Experts of a small language model: a softmax router.
Below are experts of layer 9 (counted from 0) of a mixture-of-experts language model. Rows are named gate (a neuron's input weights, with its number), up (a neuron's input weights, with its number), down (a neuron's output weights, with its number) and show model dimensions 0-223. Each number is 128 + 32 x the weight over its row's rms, rounded and kept within 0 to 255. Numbers have three digits each.
Before each expert's rows: a language model's description of what the expert responds to. This comes from a sample of Wikipedia text that the model never trained on.

# expert 34
Description: Infobox and taxonomy fields. Values and labels in structured lists like taxonomy boxes and infoboxes, such as Class: Actinopterygii, Kingdom: Animalia, and bare numbers.
gate0:140165147121139141109181153114134150155158142149184161106175138119106085199162081172109078089125079130125134146079111140138133188164146134146161192110125092126130134217095133096141136124070115117155126076142109110122087060115140095080143104153081144145110116164118144134147156144201126151087106106108082146120188109141121148130196127099134175152148102084113156049138123057133144084086118104098167184109115125113123106066132173125097194165147151153146135095109118069115101155133135181132116141068115110079124085179133111092084076111080120146161099126085151182162129102125113148162138215131102134071125138181192139139134100128131121099097096157092140122119180166074170109167
up0:136078163098140185056099093169158105123102140164146116114147122141148159070171144086153097153111171154096145076145089111131110056110180093149117156137096179169150133047142105111134108114167123117091170169067123141125164138139134187174112142116167097126116132152121110204119131154082127121115141129185157119172099119122189118176091098135124148125139135150077123129118135181149144162159185156136099092108171116159099104164090134139140080115163109135116185120116128146126130117118075106146156172134143161150184163059187149126108166101175115116150113108155186021098153175172137137100140072035163133142104152083070084159109148139152107149088132096152127098127094151132105135069
down0:146113115181148140099085102064153128117137179098130140215121127151109202089124166118108148157109095168101138110142139076135127081152191071164126105169160114076113093125137100194186147060061169097132132103117117063103087121108147125159174117112160126132127146081085094103174171145129139116107131193117114139138161122114095106157174115101153119111144091141120141060147093137172151148090164161103095161122055082136109111083098136141086109109095124142156119125154138114095071096174029124162103077110073143074179122149124135084149140137107109077133155146143199128110093107119133102156095087153079149168124113116123107180113147126121141141127097089118220121143073088147122119146

# expert 55
Description: Latinate word beginnings. Opening syllables of Latin-derived words such as ac-company, ap-art, min-d, acc-ordance, dec-, offic-, Sec-, Qu-.
gate0:150158164157123188152107067129160122091121157123086076163136166106152163163067075151179096098141116100079100121139120140122090114132187119074096102062128147171141125106203152157096152157160138169187157157101178147152141161087154154100151141185096114144099177134153133132174194101151132112160133068145144064186192126103123136119096083124174139128087040085112185127108118137151102157134095123147082129061122113095139115137134100071135116139122154142105124123107118143155142119080170147127116137177096113086111130152129106122176126081103121100206203147114111111115139132161096138094171128163177130104095076112142145129110099126156107150111103122181155045101129139078146108055
up0:104157118160176144119124120118092107180098114160171146067162121123124123099137161197137122161057169146113138177125125115107081150146182130171090155149154119102097131179121180076002156155144134137096115132111080073139126111119102079152089089107174124165066098115173093146117159135108126060105131142116134127126078111128141169122118124094144117093126076134134124110113130094129114125137126104062083100191142122100163133201119162170154192135134120169144087131088077076145215167104103124103157099152084197119155087097155171144163127110169099155103139075143152087120128139063135139152155118109189097126155126129088101140164126094126048116140138128083110135163070154110148127107
down0:128115128077119122078179142107115113170114137160088127117069141140082135167118139095162150121131082107122099082127156114141149129151154092117199105182124157155157127131187167167168147156086164132129099139057099140158101123145112144165070123122174164133123163160089153102080114083180173112108179108163157144107126144105094139163150121114135162106169090198124158125131096138095086115074167091076098127066103178122083136087162156158073120114094074140139160037150074102082117125092173074098147095156127129146157138096104091101088060120120123090086141142167160077095086090068075078109089115140100114149130132100163066086174171123122130145140149125100164132112084139123182158093

# expert 27
Description: Learned word stems. Mid-word pieces of Greek or Latin technical words, such as og in orthogonal, od in odontodes, ot in nanotechnology, electr, olog.
gate0:151138062146154108177096094132185155073156059138156145128126129133101166181102175086123106181109128066079143107139175148204116137164098074114111106149174136164157161157052097112146106136087145168115111157144133149129080148189152138105087098135110092149108080102113092081118107129093158096176128055158132171127126104109099093173156079094133169185103155098115177141140151136125116121152163114116131158174099125156212127095159148182139151130194186154073104194180098103170210134097157171123111105126122156109077137086130124156099127101124135119118124174118105113107146092113102131159082134116122164159122126131078156108132112126112123156105077131137133099115209101109099125062
up0:137130125103137098172174147110139154098139124119128109139137131124144088100168130173148132147192113102205160153175083101149113132145167091134021119147120103140139150165095086105189153116132173093190177136108159175104092154073176116129092092134153165185083114150115153168138142142123160110151079113129070091166127119107068179130123116175163156109175127137124160130137107088114148080090140089145120099131128114137178107077140118211136110135209148105126124072155118122121103092119136172149110089139130091071058159076134142095167098136139106165197121089136129094159118079153109139212115112084080146077125130133065144169089138072116091168115134121126195167139151092135134140143
down0:117154165160160118118129115165121127183091127135143104113178099134123124177107138110142107107132097139173146098143167141095113168098103131092126100101092120151121149131149076130121141122205147112079146119113152116068170151109097114159073128080110121094137148089186170099132084098145041163093169154095089158127186092082157104144136126136088186142123148152163082194151069117145099157090196128067191074140131125191117179186161175131181094137160143129117103193088160101086175113208118174148152152151059063135108118136142106068120179142120124162130162142138140109148232130131094141130090086163143146112083097111118092141113108106151150115144122110097110124156104153128136087141

# expert 36
Description: Table cells and year digits. Pipe separators, closing parentheses and final year digits in tables, career lists and life-date ranges, e.g. 201|2, (4).
gate0:153169112125090063153095156095122155150179158140061089135159096131100105153083122129088090125112054112142057094063139145113182107202174121113145145133157143148107134153104129174108169148160149131097113075123125122138144152147127162103139060075089154146141125108114141164140141178107151202166124144101161135114179145111132117088153184115143165165134107140164138093132109086123121106107135189129078127133134116190129126152178143105119170138167072070138178155139130128050113162066167105112168075111169163150091157145174165088128144130084101166119137119161105133108111146069083100107118111130123194176106116150162174145142099089137136188168139090126210082153173111136062142144
up0:161101152091147212153120092127162090113128094188200154128093162134150167058166141174143147108141166104127190138167140106178091098071112128097120140122114146113147114151156142089124083136095158093154160191119089140117150139162086136118125133126182074102085149150137113141138138091134151075101123122119123109177101128110117145182062095124117099068148118126123112127141145158107113141140111084148171165121121138104099084162082096139132075127104187193128131107098101126199136129142112080158171153154098088097199108143128096164114117097145136160118074176097171152131148088217166167161096163116109018103138120114109110133125155179138100095093145168131061150061118151120185135116
down0:019123109078083028233082127070172050149161137158074123118145119093137137135133138114156123107116137106138115175131126109132148136106126116089139155143152126141088101085097126109190117146122151086170142082167151117127136087144079091166195154142164151072116151154130128066151135097127114062177168150177133150150133140143146126146109134096120134111110095173128115075206196159061159119124132111128149111098102151085173120109129128126159099142107102087083140152096099192144137120149086101084106152115108130107143116140116145109125122118114136123133150073142041140144120193125085135105165098098203058106129156158151119122106112163140179112114145111122161101100099132091110171170

# expert 3
Description: Word-final vowel endings. Final word pieces ending names or Latin terms, often a vowel, such as -a in Madejska, fenestra, -o in Follo, -y.
gate0:053152176093093130103112149137182133106134104139182121101147096159107121133113132118167158134141166172107117140096155156146188089183097111095150097181157121101124100134122093130153154117075130117087125118125144205185120117137155064141070106126141110118114136106142083138181171232145159098140110120133052126158073143138138115064136195177146167175112114150111145131095167070085132070156124102149128141159146092117111143173060156201157135181149135146130165143163087194097119116110165101100160122078055140123151151099104173149033110199111108127095128115161115099086128161124137159104078149137158091119189107149136149153142126155149127065113132168108116140111112141148153126136
up0:160204108191108147169094138085147165089153144093098150117066098116126124083142175137146158097121141141117186165124154166143101173135130199206099115135115076143152101139191141101103135069085188074081142141130174118148144141145112138126161142090077118137131149148177150138098105122108115121077127170127138113123127112105157190151129157095158115178078135171151092072128145186119176116137177143148085131129149117134122146098115079124147172076112119165048072122127151159144117170151102170147150172189155137158114134148161103088143116089128116138185117091141142110124135244116169172100167100119147166135085150099140076125092124153108112118116160085145141109178057138071135113172
down0:167065161113095173179141086157183128155138114181118118065122068186156105150183088124141127149138109137120101134119123122066130135138080132170094164065114135157182175154163128140113163097138136123140106109095097130183099148107103071095112149132076145106094116148073158118161135123157134106107157090121135090077140139138154105138093162139155084115180120134144115148164143089133071079184171104151163152194073167108167162119188100177121130110052165109136108097123091209167129167144157082129137077138125194116120136122058066146125165121110148096141153187132118063069151111116119119159132160134119158136118143143157120124144065134120175136118146141078089110157166081176196123135

# expert 24
Description: Closing punctuation and apostrophes. Sentence-final periods, closing parentheses, quotes, heading equals signs, and possessive apostrophes after acronyms, e.g. CNN's, ABC's.
gate0:100089132139112150161145170114117150153127120130135104098194183110137127144175122177085161145146061078067182161171150147161118098083109120173131208117114161086144146077095084131061163131083150144103121183105114131170152100136120123106167084180140100162117083101142140130162125131139140052111094169142126118063101078132116096155065148127074095153134149188123142146124075144131143098163160110087143156121118111081138126087142109161148149069184117104113146144121183129145129138110152157137178175120064133125135101157158146150131160192119174118142115181092125152157104103122122115083099128130169188053071114105086124113114112178053099075109135136125174085116144126139173047132
up0:110131150131120176109098134103079132113137114139173160137129148148119101121107131187170076188185192098175141098129150090153111140139139101079058089092131136112138132138158143135130078144157122171161130084109097101089123142115118081094060114176143116094191120108140132061111144148110129175148169115139127086161121163120180113107195127145143147115211120130160173163135153131121166154121090109152102158173142101144113095174180130151154194186138131114163120155135160096096147067118129144118159106113144132152203195126160102066155053125098116124086147150152146133113088161129137159156128180112120187126150142084129152133082112113123120129083123192167152200030141081076133182154
down0:110089093139159149106128134107120114143094107186137141106107131106120131179166157149194134160143137180155115127186131180173153159166078128169094147106206082126135122182115190078083106140119125170139121154163172130158090167180102153167180111181122130182165165168116135112117123105083088125110114129141183142074189098118139093106107147124105162148185152089104083122106110115135132083179077113113060108131172129124107147075116122126070124155178134123118103116159153082131184132118127194123112148104134153138132111092115158136147127168075150145086108085117106162055145157170111125136079137066091162109078164174166136207164138146112137115142151118093119039145134152067098149180

# expert 45
Description: Numbers in tables. Digit tokens for scores, percentages, dates, minutes and counts in tables and results, such as 14.59%, April 30, 57–46.
gate0:089109045079128143167117121119122166182216128166135128083124144099115108116194113132122173112115085137097172192091073131132142149159139184159146083126157100124124080155136088136107169110126156131090105090166085066183154091133144102112118135109143165130072128093190125066118124124120135088105138160160166110109079121052112101116116155081097172089102078147214120143127097141091130161119133073111105080096049134116148123097148094155152104168100134178129105077116155136124119128123130189145129117117091095123139166108173085164139114137111106115138069148167134113140097109201124139150080049109069134127132116090119183216140117093113116121106130136127109178117137154103139154077
up0:134174143098134103117128113165098160169091129142094086109174141156083155073097127143108139098168087075101133175123065186087129138100053091125122121143130038116109177193072134148166123135121098144145143137097128084150096131062123170096122151169096144091105088118155145075188156192136118136122114114175125097165166131087147200126113159092126173155102143119144097071077127088118094086089138102170126142134117088141118142112126154142187103129133127122108129109106157152187152149132081174118132159190110098066107143105075141180101154145144155145126120132081196119159107110129193140127152126110092104096131042177149117105136196131079091143110191114161099170178112100116136132101
down0:111177154108177121130097142117120142125167101098102157126130115080098117140168113138091090127141148144123099170165070119112112108184147172105123122057096173160142140129067067139131129114075131146118113173201168099102157109174149080090140183120101163175055112132126120161071141160126122112165145119200097064133143139128153117100160109152122119055117111205184139127130135113140132174109136126098101223125188173099123148172096134106172092191135155172172181133129154108106159106117144103120079108150132154136116199124128140161144107127142102108184146171134127113162082125154127086147204096096108120131088149106153141150079110068145175113067107111121089084107139154188123194135

# expert 63
Description: Ordinals and counted amounts. Ordinal suffixes and number words before nouns in sports and results, such as 5th place, second round, first, every, 10 hectares.
gate0:148162176098118162141140136141166128108094130108075089065073069111121124117102144115093104112143116130141102122111106134124106102161156162101106111080144068093117115115174110161110076180154141093124106201107112121132100196135137199142128101115096174169159097123092129115115159100188171065135165206139185147082113127165176093140133116109084144186100097148130160174142152159153090113171222146119129144166098148160148124211082138173151207087075150087126169165118148122108146106113182091145126099145134121099092158092128122086155089152166145167132096132144109136098136164094122113146115138139114173132154156149134158153079113146167195102146125139149132091164120189143122096220
up0:088146123237111101160123100104119114116166135135146149156175133152204118128126167159160180145109119120106176125115170139114125139091150095191151134137120203166117098206097094121130154122081114141104160100131182143120155058106127108103159110145144126107147155157148100118110136183056055158114112113095091132100089109131066164139144144158182107123088121125127140072093163128148155126101048117131137141123127116081137145112221104101105082126100082159107112080082130131149108128171111162119136135100090098175147068178154169150145151167089116095110118115110126180154128111190137143090179142155109137130103153117110054065144116095076044157131129100175124139103133130149077179126
down0:122089160134149107141181119117091157192137117128111108129113090118166146156169200100118167122091122094076083123172146126137140143141183109105107179140085124122178030143136136118118161121163128134087080105119140148105148100167161113144191135117163076100139077114101143160129124126085103088144139127078153142138145176121162126139146118135160177162137161111196120134171155189077179148125113092073142124165093041160123175122138117118098087107088088115138100096130124157138118160086113148145200113073122126123096139090098107160126188167124066105118140066207132103128124089059151154132103154106094151220126151101120134075132137156167072157093153076129164182112115112132110154076

# expert 39
Description: Stems before -tion/-ts. Word stems cut before a suffix like -tion or -t, such as produc, direc, effec, immig-ran-ts, manufac-turer.
gate0:170148158209097125149112140067152074083101112142157138158127124069089111139122118088130114120093167161104142140140128122138125115146092122133150086106134155121140085141130199084158110102092123079117119137090144125116089178186159123127138074178149157108105121078159165112146061135153169103147143195150186147116120119163084088135152129068195115077101146088117136141162147150063105131141140119087102125066144110083086183116107097188063069116131074099137113166144162086138147138161177138094125112072166085163117138078142087155137165131114136119121098135127163099163142109174108153119142126181187176125123120096159144157122122116179129094096067151097197132161114112157212055111
up0:136107163127175147084130071212113167125155146143105094107111154149150080140189092189122067139169141104108138120139114166149156102136097111132157121102159090137121094094098082154048130078174092121175156120143127146143121094130070198130098161097159136152136126157131099093103184062128135097127104068126116145192117144151130095131146142167112173144149129186100150094094097103165137120197120136180182132145075124168137090106118154092137168149151178153119132051159084175142123089164081107150138114090100103085158138147129108105088102123133129199143123169137107080140078159119143075169078095102059206098149151107146118083123135076107119122135175143149103098100104115066122136093
down0:122146125117115156126119105107150120112163114105153119060151157090051137131142143119165075176147139156167133091136151135142189117102124182079120114133142127158107112145149183131124136076129123126131173100090191203152119109183159134094194095137146173149106103144067152124111131123110174095127133163197060089116085157091140068150128217112114097103136119165141114121150198108129139169194149086150118141122099105134124097116123150144177150102093149053071085148124131144150145084059128129136170186105142146123097129124164114132131101140132172184130150112098166083110115121120147089149153148141042160162093173129118131116044115137100128101105119085176164068048133162097125158177

# expert 30
Description: Copulas and verb prefixes. Forms of be and have, plus verb-opening prefixes ex, dis and con right after them, e.g. was, been, ex(posed).
gate0:102152111087087151137098163159135092087103130070111172117107106041149129142125157167118174169108147185147111138144142064112158084145107140063139097119103118109125115129200168107108130110121167112075115132083197145149146173163032100152117075152121110124114174128122140135126166172151177164104170138128120143106150111151166144071134179119113151112125166156169166129095065114102150065217076127100132131120122107151105155114181155155137097174099103111111174104089143131100126083137151095227140125103143118135109152104127109208132146086145123068171077067154081147143167130155081141091143067130121182114118148120177151128063126143119102108107145136118152143111149086176119152121
up0:052143165159091079068124094103116114116126102139064091104103156121179168167106188082157173150134173150111166128077068101097188092146163188085113195173139137164166107178184145073141137094138101079120105128125148140133191140154116062179185099086105092099109187172141083148135118130145145090134194146118099117140153137136099177164142160101127208134091127131142153096134099091094099184156089159138127108150121173128116098108121115122134074132102137073184176142099183103199090158150114106179141143139126121142137149104111167177105153140135152109199113061134157113151156142144161133114143133113152151197122116171161136106128132125168109127123093126148126118106195130132111114121
down0:098105064098066168191129077078179102061166081104129114167122163141104160155063171128146114115119140196171070100118148124168115170153147103151105116126157139073109103134126110143151128090116156142173172120091127161114131083145177092157110072163097171122111108121115107216133124097056148136159123141156056129073176204136121108097143171151102103151092100096098111112109144108087146163082117172145130131184120092131109133104129133174143129078136149163180161153125167181087135123135095105057136106151098118156084165124150095102170154110119134134116135160188104110148121173157171096150108097135097079148121176178096164166106095123088143055101116150163151110136141149153118140184

# expert 43
Description: Word-initial consonants. Opening consonants or consonant clusters of a word after the, a or to, such as h-oped, h-otel, sh-oe, sp-read, Cr, Dr.
gate0:159094083115101134074136108131137088170116098101079148109156210139115104116176095138167124114200174119093123129163110135151118099145108137106123107137107108191153138131105131109141126148179150150170104147104131151181111158085126097085134190152136112087180153072158080110099155073164125103117118086146133069117180070131091097146163117140081100120188113134123147146134096144113110136154176128172172133122128184079132166153146059120092108164123115078098146199144176154185095139093123147096064089148072130102106089151048113100119173119092151124129125111163103186077119130074078105098149107117052150100127106062130087127161102236091141134107106125154139120147101119115131128125
up0:153123156126069161120165106112175124124066104093139127076123196114180111142164175155102086163188127105143135099166125097152107116157122152109122134135155105101094097146155140071172082156107110140089103164125117182122170138168105134136142134057111120164116117134115095138167090151161148127121136085185190135164124114054159170150085074130076131150138185165153172133119133183088132126117116165185134097145157096134072169054109124112089134150166102100158076115058098165145148114145100144150101152195139136121153118167198175108170119075085070146146098125102138130125132131131140090079123099181098085105135110132172127143165091150067140089109103095173074136186074091104151174114
down0:122153140191089130144091136163171056155112149072107137100226121150156086123165129183095157123086139154174177137193151120116169098126126113107171127133121147129076154139153098177083115134140139156168128126103157116165152078108186115092152125155100161112132103058123132135145133067095067161066160091107140134107093128108142134176154102125090109109096119127112112102095143107077112140175091146151135144090137118084119163179170144106101122126108089108064118148123145110202121156069136103122121107179070155117066118108104099127140146087137122187137089053091088120111123143135080172102144149133148108105131106144140034122176115106112169158166136184171145175129144109060093092185

# expert 4
Description: Word-final suffix pieces. Final pieces completing proper nouns or adjectives before a following noun, often in names and institutions, such as Sarac-en, Reag-an, Catholic, Society.
gate0:149146085133152041145151115195131090128152159078155114039142148142162067202122114163099148131080145171163105154159108155108143151128153123157091132097098083118123126173122195147061145125101147109105097111149131094065084136155095141146132127114082095070143204104116141185176129099095115133171150128213108111071140125127121172110131100087149085115089097124139078143191109116063106137076098135103120109116124144156145077128186075168113125107132120112124153104094101115117183126155089123090079160147171151155114098131138092078115132151089152129224162154095127140190124156084087143168109111110153128153099117132111135159120136106123138136195083166119158105130124161182169152111
up0:142168117127183112098130124191118085167194144119126100061089128145147078182095135176091157148140140201165079142141127120119082177139160102159139177137116115119076102198071142112090114177131142107162109155142120081082111154167075126107112110126089087162107176124186168176113146133087178124136114121215127131086120129117083119173122080109156109143086116144161110171185124070105093123111191119130159142148113171149117110117162102105127126171155110120091191094137082122146202098123073121071120161133146116120096159123105130124142132092044145136160122154100137079154157159084110157171097108094099107137155122166129067144144098083166125133141053128149154126169121099124173185141
down0:085119114097103162104105103106107092208111093152171100115050183106132154059151172121130150110175187133130140129079108167055078119116133158123172082113139120055094116089135112157111082157133136095124150126163166133113191131194140107143147066151091176133096119131160132152119129171177115149127113151174173105143113084098144139206089154130072128139081124152089081127119147117191161128138113165159184108116137124141092135127135127093072133135171146149106068107145115122146096094088057134132207142175102076097108128171052101119149128135118151140099080127102132097114097129104065133131122184122071152165128097101163143170167107124128151097149111129123093172160126127166071124182

# expert 18
Description: Inner d and b pieces. Mid-word pieces, especially d, b and ad, inside proper names in tables and lists, e.g. Ad-d-is, Syd-ney, Amster-d-am.
gate0:143093167125128126094054077074155118134127122101167089077150133113127165130150083077091157066146127102110130191137184127139101049148140154120193135129122162145188129133104201106178131164114142125136137168153214162181173148132127099133142132203151132112134137141109114120058070152105093133161162179099086102097130168139159109147147113072108110089096130166143145063145141138092089077149171106135168153101104140148167126145074152146148053145140161166066144121147129107094129124107129138145113116073175128118142113118103153112180125138202179105133166158208147096142130153114175171119128085120121145138100114145184194128137170142155138134118092076117121122066166122135160082149
up0:110144141113162133141085009139125091162041106113135165156105168120126158128078107174085158108140127118153160210104177114104083086133156158139143121131160160126155131118121186123138112105102159161115116137100167103132145174131170064161157140133151144067158148160132130103096056165124060145131149180079117127126105135106172140107142089054130105093111105096084063090119178096133108122164175122133122149119150134094174144106084150082145081160146172187215160163147133156105109164104154175136130088086130116115073099155124165148164136123179129135137114172146125118099141104070153144098147111190154111117084174125088116144119172108195063125145131160141106135143130160140162134180
down0:147133097104124073117170090157134082157121177151146123170074099110109105099125140150141127131151100075131170096126103183162108170095147100092086138105177153087178138143073164109099108116165107187145152053150067164140111114176096027165061138138129097139122182145141118106185139100183104121139100149130140118084077116067144143114106076116140136054064086117069144105136134116163126125123188113053122132134128127135133105118127135146103072064150155100154168137127163158143109146153087117151096129122118084171179220139153091131124142149147108126084159141086110140156174122092125103127111178145099179142093154126154108111178164108071127141126161131192139109133133100083082143187

# expert 40
Description: Hyphens in compounds. Hyphens and dashes joining compound words or ranges, such as Spring-Summer, World Bank-funded, play-offs, plus adverbs like previously and originally.
gate0:111147104097121091109101103101159133135095164132131105132103124098116153091097158162106078129143103161111186130098100134171104143150147102146136162124118164094095119153111106148119120208114133122181094133074087128134139127133166113145116116081101123097129082156142110139129080113159116142207087107109090149117114089112131154137091127152138116196207131116147188118163081121194104214146110241106169068060127115081169127115145101141133138140130175152154110067129102100131099139094158120097182141089163139152151120115135139170144206143094145185045152097143174045192140149168134103069114093155102086115113146119103118196116066154109109126052143121135137146129122155123110153131
up0:129113190157153099166167083098142126136067122028087095149089156092161166182139140110058104150155147117130133110173082113146107160117103076164163114075130125101142136117152123117084117147145142170185116151150148132117130090081144140101101176119073199111105056119182090063120108063152123115153138123067101181146138079107152153140108088109108146120188143081133140109158079095140106157147150176106077124112125142096123124176205139161114170140108098166187109160137124150092143126132130096101152069124156152088092119145083145122161115131147144156152143091135168108123191106148121042077133111112052106157133149104122163080119116146110136078147162131201130171171125128118119150092
down0:174142116148156132116103096102102145105104101094092119129168111101173122099108147067124120125139101097191198156138137203181141177098124127156147100136100107140136132108101124106097131122115114197102099110135142132149109095064156128093110112197118140119123096158076120129169104232111130116160090095084081155130083109101093121129139132089150121095187140107174082075136159109147176103141107146106095069162133095096119144154157134095128003130085153146142133123118069120123105166158085148118122184141148116156093121149116139186157125117108120075211153123146154142132122125123074137062090171142075113099194099064132162133138140108137143159137083091110121204122171076120180145128

# expert 41
Description: Vowel-led inner syllables. Short inner syllables like af, am, av, ati, itiz after an initial consonant, as in r-af-fle, r-am-blers, tr-af-fic, s-of-tware.
gate0:186108143115077151104126155131141156147136125105137082055141092127141179128156088099073130136144103082084141091107097116152182104169129104129123118165114153144181110128123101128157160097104075171095126134153154127052112148166156099124127135114040039183103154106112132137140156165105138145129105128117123122139119181137082162087161140139134109151187088115100124111135212186078072207169156129131116165125130082114164100085187132113155150117132117156104123142140162126123147149171163189143117150084140209138120067166103153114104142156034128215177179128126112121100106123165099170125167140179133150071132154157145090154135183116132081131089105114092135117160130171146132092109
up0:119105108111182098098109084121153154092110103131073114136135093157168108183135128106138158037101139135136165148162143122091079126077161127157152137095149202138140111149046104070178115093127120081163102152142094131118163183098059136102091128124205126150164129099129118073156125102112143084101103171085137137171143059150145144141179122138078108138098120096170100101149113047169180090112132181109167103182071112073117108152130134157123128164053082142106115142119089110078102158127166184118135098184090057150140126083143118103188118133153142135170139124119130133100108153137088132125094183148115112137132153110177180100125095162172184086126115153132164153103148072140130139136
down0:112160065119136115112111128132134089054201111107061026157197087158128140147097118153129141151140177114139146146125103142114119070137110094116099180116151165165123117112154079106076181097106152175166140112117121116129117148129155103083160113147122121172117091162110127155128076132120124147169122133109146128169147126137118119079133120033117097121154118047125092137131150150095138104103103121112110114148081143155072157106107157141172086155076117134096206199169177082143150134050146151127161140082115133064091127135115153115124142175171185123098101056126110093157127179135088128090124125126118127146178102196171167131176143118109137156109076133148099127089180131102091197147